python train.py --d_expert=64 --balance_bias=false --n_groups=4 --optimizer="soap_variant"
Below are experts of layer 10 (counted from 0) of a mixture-of-experts language model. Rows are named router (the router's row for the expert), up (a neuron's input weights, with its number) and show model dimensions 0-63. Each number is 128 + 32 x the weight over its row's rms, rounded and kept within 0 to 255. Numbers have three digits each.
After each expert's rows: a language model's description of what the expert responds to. This comes from a sample of Wikipedia text that the model never trained on.

# expert 40
router:171109169104137136125140084138099086120106192169120152074103107152100133160086153123169152124134129125090192086171127055129112134169134116090142159116119123163114104075135152171146179101084109
up0:171135169147138140115150139165097161142129044090149144123166140175130139193121116178161121105160068121099120160143165149142116101165133122090215140063156129134133177008161145136097122096149158
up1:161134114189159103092117110056157145180187182098136114120120096096107084077133112098122096149115120155159065090120169162120041149112108075117163168111129127184141138169172091132173141102128095
up2:165148156110097126191071115056088109103124179082155158124050071121148170084127139081159073102156135136087080115098095109165120105087187162105112138150123111085151137111146162096047075150143086
up3:161093117134098132114101159156097114160107134148141158099215191099143175082143065158126055169128160182077174127153115131153046124118143102118103151148107093097148149104100094123101170117127145
up4:152121092112148119152193175109115138107136145197140157111101131079174146120124103095065091126110119143153154143156190127136089083141075100135078126166151112141194142158161112122095146128134163
up5:113128147134101114098152140115183092127068100157099144141094154122164189139085109129151109144169100149064151073059147114116090104154166141092118107183170198129084139154167122134135144053136166
up6:153083159187092089114118106109101132151189150100110122127066155100120166125144106152099142154155088179132172140167177117106130183152128163120054174138123187113093086142106103142064138113130105
up7:125105102101121166135104062137096109131145209108117166171123098172193126152109222097118079137162150108145129155152133111140117151088129105112107090143118116135085117102161139128133080123118112
up8:164152090165147175070112133123122146175163132121136106154129153103125145163108159136142133086142121153126110066109155177069112144128139105106129121141098172173150075114167155120144177127123139
up9:102120131188145124120138094151101192101104128103089169154166117166109109109138101091124139118163122159072153087103202199123123105160115180160106123166129083142070152133133055166066206133105159
Description: Table cells, subject pronouns. Pipe and semicolon separators between numbers in stats tables, plus subject pronouns and modals in narrative, such as he, they, could.

# expert 24
router:115118166087092153104172106092134111149149162071148115123066127096109115110136054085153175122090089083167132076114118143123142151122083143132086130114069133155110113090081079129075064126168132
up0:127156120124121161149177144106131150159168088122108142138136161113121108108093157157128123144197103105145116124085178091114106114109135117111158081136156176070161146198181087168115118098161103
up1:158130200198131166108093189122131162180182185112161152113105106157190061087084120139125149140175112087121125099158121077100115128098122146155151082136170095140075122111156112093033139085109120
up2:135046088145093151166126074179115119130077110084117126144121121096161102168149079132158126153137147135177156089177167135102140146090131149087132150174172124114087106110113088088143110132137193
up3:075105058120081169130079076190148142171102158122100140176102138109094154171136084077088107150135167133132121115134081100130078089099163104161143132145128080117177135070101144127087058170120129
up4:102121151083114120118139073169106142136190161101061138117129146122145123115135117098155116129122118118155120117118087140146178106098102089122146147112149125092128152129141126095152033091134147
up5:142137177131097096096099155133167163153086119136106130161100122107099150119023138131082128132169147107145121117137080124176096126156159135065143132154100100123063157182104069121156169089146094
up6:143068114147113141111134124160187128112127162062047129170111118097172130135133147162132155134074097094111134112146171124148157125146094148134136126143111112087112142141162104153087108181160099
up7:116169113121168163130101115152124123109116155108147138111117158141158107113113129155095140135088158110165127093057147122129087118140143163157157087141121101106154118094178135114089033130125127
up8:065089100167106133137125141148121180089096144144185150140122183065096127125169132140113162141104142137170098128214104092129145097130097197161089122127121106148146143161115102076098106172179139
up9:092124087136082112086154154109151132176115166115109098156100128114136086099136131136135087169135115154191176152136218131136104125113087096091103131147152174138158126099116172107160108199189090
Description: Name parts, hyphens. Surname starts and hyphens inside names, especially Korean given names and Mc names: Woo-seok, So-hye, McDonough, Burton-on-Trent.

# expert 3
router:106079112130146110124162088125134115131094061109138107100139131127165128167093109152076153140114149117110174154113110140157134123173141146117136108147097126174071143133143108187157155121186085
up0:134081097191126111137130119110128070134096127154191087097111111067127168098187043159051067105075150154124159116166142061166146171133119156185060167123067114106144111131153104125127131128103105
up1:131070112154105153178199145083060114159144106097133118145103130115191147149174155137139112147105108122121092061113078154082166067120112135171169121141133110113115105176135128149144121152138164
up2:150139152138079131103099148093126131109195083074181189129106163144151096138127086120104098134106132121083158130105218075166118127133146112131145142124117170170105168147119071095127147102187140
up3:132146119180165097134117098182106150176173074085131148186135146138136121164102116159085135133130103145121081169123084145142165138137152131134126157106134106137145128148133101191103155116134137
up4:118115153097111095094170120165167138194096155139107106095155136148126131077155142108199135137140174105099158126091173117119159162106143174070089160124165102113019137170109105076114154129136137
up5:140149099152168154165101148120108144065061065098184100101158100053115109133124126185097162097102095150124121186136100179119142171145122153139156097136098134127122104190176118197099088134138116
up6:125119129158091151162111055108083143088139128117066073124138088163156063121089129189100179147149101142108148112135088051075130106122091106153054130176119148081128155158104140154086072106207142
up7:123152102118118057146165116169123101195164159161101124136159127067165070147116146102090167116142156107122127170117108112128119142183140128149138122144124146102157179065194125115134095120124123
up8:164101054104162090170124158096062087127073089120106127177102097157141103157148149086106165166127066164113157170104085103094135157120143108154144077163152083112137071147085150112123148140161119
up9:171123093131138109188088115094116161165097057180104102097129174143191162137136126049160105142103126110146157150154132128152138130205165089179124115138128132143085122159159177144084143208123168
Description: Prepositions before noun phrases. Prepositions like of, in, for, on, at, during, usually followed by the or a possessive, e.g. Bill of Rights, edition of.

# expert 35
router:086211136080096077104136140117171127101144099111133124154166129157208128207172043135112089150124152155145133132110127165143107179101108081110141128097142135108182115099084125127096173125102132
up0:119110122161140160107108122030147179132107140136073180153155155188214149111113128159102118173174121163178142150135160089061163071181181112088129100060104126127120131136143114137158144171125149
up1:131167139146125085160145151092151118125112122129137128177107097095184181112117072099125134106066138107102102148182130127079224114132154162094095109128120106106150057123100107122074137149147095
up2:046113097131102121115158076176145184193116221107080145145074155102147090109106126150151096126141129077137143167168097138104121200098085094086168092103125091068132091091124109130116126110126133
up3:179133080141070156117121149112186108133208119122106147128121072095176089143119115109113108116108160131120174133126171094123073122138178113102142115109117111151085090130098117108104133134108126
up4:126124103146140186046165074139170117120119149117092144142168113129202122172103121178164031153093061119145132110150097138154169190132106094134164073153151166120158163110180177108153170127138140
up5:099160129076148184136133151165120159110128156116125094163119144169103105171116097132116110097107101113158123106126092142080141115157118245112128132132149098082100150108121089135175178171148145
up6:112114157138137080118134130151120133156138137126101152147119116172143127109175143124097146142148145122129084107150130131122126192178108139220159100186153131078145139112185096099124185177111125
up7:138067125156127142075077106123137136152129131065106167083180096138070119166130138151146149116135117106175113082118114121103150135151103132081130119151106143162158118131137145143195109087064129
up8:112110111162148119108111183081190179136074059121162144152130102126124139166131091066108141167104127049187134136156184151140144166141131167153110136084174075145145126123134144108139122149147151
up9:088144188131138142102096179133178124189153166137068176101139157077132122111116151107075083143091080154143107068114158166121147173151147167085153103099144111031128183136133222124100094165115119
Description: Capitalized name openings. Opening capitalized syllables of Spanish, Italian or Latin place and personal names after of/the, such as Rosa-rio, Ver-gara, Cor-covado.

# expert 43
router:178085075159095171125159113112071119106146182171159145098147145099142123151061146074120088163174137140142123120167106078142115144138107142091117191085154107127174099090185145112181143131084103
up0:103134121116119114179104120066069144121198196133124184075103085132170183142080196100113156103118149117119127149152084121104160094140187118122115043139187124059131130143143083068160146148128124
up1:094167123146136132129123152162088147138135112073096147122126136086137111172122131151162085140165137134091107164159188166158124185152143133132111170121110095087187172154109162117114124133073113
up2:163093105153146158143141113102178101155070088125124126173178082150159112109084096104094106154133148094135117124167099070037124100110148199088098151145133125137189142114130178143143132157142126
up3:113098134143131197122168110122151118110121113127162170143131084063150123167126073081128140174105134147138113099112128102161139096119170118092090172097118145059187139124122160127167167094142182
up4:118132151136130134148168170121135109134114122168132154084097088121159144173074117142139136088083142078164151162133111131111169178111130079120065147108088151164130113092095092097088130139104151
up5:139161168126150153074126118092083134117125065169131127149134123153145152001108091074114086160175106149126117110096214106079121103111093154108157201145096091134179195148171122147187082147122097
up6:104167062143178154135172110146120152097125198158125085143138065086128161141122139140102084136105138108160117166090105122134079116113128156140133139149118130141159158109173106159155167167082096
up7:152147158099167120178093123106114155138140067120216114194167147095140106138082132118100064105066135133130072153131179169142130137144178111180142117137068143081136091136152124102192130136160122
up8:104091079090079195131152118132166130111125151180118117115140145114148140128129111132078066130095160164129162083171156063140148100121093177143130123186126121116164098149167148148116133195122114
up9:114176087142132151116161072139089129107164135111133204133155190166180128142145146119118144144163098093135130150039125068129147137152130150115154113143129109137132137089204136135105111101122104
Description: Copulas and auxiliaries. Verbs is, was, are, has and would after subjects or which, plus also, not, to in running prose.

# expert 26
router:128074154122111158159156171107148056126122129148163075108184099113072131158162133104108146115064077106169142074128110198148155122112111091183058166096111100106151150138073119184128097119083186
up0:147203124149154170122128098147116119142206124156104145084114201180139155142110112143070137148065135147014129143119136179098113205180118130044111171171126122136141117139105116136116118106139131
up1:143149160201167121137133156105101162110151115130165103084139123134127119156163143119103157084138103160152106112097147150169179119132118161143083156152135102081121138088137168136108082143111153
up2:128140044092070129135126162173179158122095143105096148131165114154136113175158137176125116105102144141127164170130155075111082141193160137157094156157129136144156106082136100078135070183124194
up3:125191109177152112147133116124138171141129151103125127104127155133172157155108108152097131121099051144110135132179136154127096129129107104108119176110094154151172159115081120156139143100177129
up4:138126108150141095135134124113115175065159116130130153103069124093121097146118149094158136136092127168108157185154128135093121139144102143181105145179136043114140151060080122125154132114106149
up5:116114180158091147125076157120108123214118096089111171133101112120147141057134101085133117144132113128081177139109118114051147119118147106191081133163069161101138128139101120219056098082151135
up6:083116094158146084143147041118132069201103115158123124150164178106149135114120154149118148160185121234156149167125106167126095087126133166146155164102140131122180085104118143156122125138081120
up7:158159134124207116161167205139120195140115179152080085104164178092138101093100151158078173152070105102124115098108101152114133168174213090165143124160140140177095115079088132121098081121126153
up8:127122107083075088106166184125141127132092159139151123152179153087170085130139165109113130152141104184157095127112087109092201158135102095160154140065076115160106152105125136054133159142124130
up9:106124155145118186106167142123134126129029045098072143152154140084113155086126169122108160164056152119118164097135143156187087119113154179140095128168069097146080170135156155136091150140118078
Description: Table and list punctuation. Pipes, colons, opening parentheses and symbols like $, =, { inside tables, infoboxes and numeric data, e.g. Climate:, Gold |.

# expert 28
router:175098115127115084126198115141136173086166173153108160150111115072166137100129135062129143145154129128123137168113099127055167143121096122113098115135066096140112127117122110098125081156192115
up0:097148171144123130164144142126132079138133130069156141171088080094131179108121163152156167146122146100138164149119067145062144057170160151095153134108168141093104091157162108089116156199185080
up1:096106142143106161146133148110163104140123121116129168169139195151154169122088138137146110117111159134096129151133152140114125088162144161125084120105146094133067126139152117102102143117119148
up2:154099060077137086129095096147129170128102119160055096152154148160136186187211112172151105115141108102121102180145075121107095180122135135108146121106149109140077140126091139135071219129159114
up3:116103105150103184134177112198135137113095131114115133155116156036123092103123131151168149122117127169124103123154143171153137181088131148129112162119088164196080145115172097175099105166175165
up4:124101133118102118141162145112125109173151071141135150116097073115157101121060089117123154128100180124166157180158189088113158111150124149089117078120140151099111123154123150161133078132106136
up5:158138148111177117131110123103091084185169161078088135135139145146150197093094099147096103087140152099153116132159091210092092059110138103130173140188103098055163142103139113159074082093173140
up6:107138097151218149140151064186103152113194115070147134121155079124127111136116135117114104138137109079127114118139143107152175147171085102144166130130067090132166090139202125108105106125131178
up7:120118067148146118116120108151134180147153155158154125139138076124169126072110124093136088132116098066066127159172130160129194134124181101100140109172140124078117120094054110149135069082192123
up8:139112107105139124170117195111133141114099090124121107189111157138118081075108167125074108169176139134133138076095078109074138157214175090070147107121170144161078145121162111159138125156125127
up9:156110086145209126140127078146096130103153110044123135197108109176186157115136127119120093095109163134139134165152219132125139098121100095081127150113126130107147132182163052095115143156073166
Description: Personal name pieces. First names and surname fragments of people, often in sports tables or biographies, such as Paul, Martin, Johnson, Hartman.

# expert 23
router:066052144084104138086154155082103150133139130108181106109155091166117097157143081104126144144099107111134151084095091189146128074152163100100091101073131142170149114137061133166085147114135124
up0:113140136096108185171146233118153139143070173181108098129111140159177177122152126145142142136142112135103111140141145101126142115103109140093081155114131127137084167126120169122094140129097130
up1:118126074129121179084113131155112152171097110078119168131156115125139154140125135123135114141073114130144067076134162098172102137115102101099075210143115138109128154173134141090135121138086137
up2:110093127184074084093150137141126133142097127165096151122130148115165115127086114149146138162136086134115149148122089145101200093181163165123130119112207115128099132195147095166076135184152141
up3:115102122151174163102100109175058126124109119064077124158114180220108120150098167144191126140120137090071091117109083143135099085203105114108143181101147105139074150104117173102138105159117115
up4:094142085047072110120166084137120169111109105194174160102119158163115120129134147130113161166134115190082125105170119115071095124159135174120132142170079127129116143144120129145102061153158183
up5:130092154148101121051109151194166143170132140180139141106152113123156135113097127155102203211060169129157124048140094090146097091105129130154101109081128160141116171095081193134150103133094137
up6:181074073091126124101115103098129125113166085122141159088109169120149140094148153094128123046106154084146136129153130156134092122182166141123178122136104116148132082136145120171139082135149149
up7:108126145150108110045155138148167132171123118099093100097188109178119113162094152154148159175122148115113133103206103161100109148194159193074068137128150153145093214124155162161088123157112123
up8:176128109144157100119128140147143134130163089131151120130150100150140184162087142169101103207144128151124141135078133173136113099124094137168114101131160133185202164159151058099088087097080155
up9:092151127152110145188111155092164124141097167120081151128155142192131114060145197133087162118133138143117142101092172136057149126132136127102084113156141134126085119130090069138108143114137138
Description: Punctuation within numbers. Decimal points, hyphens, primes and digits inside numbers, times, coordinates and ISBNs, mostly in sports result tables, e.g. 18.62, 25°18′.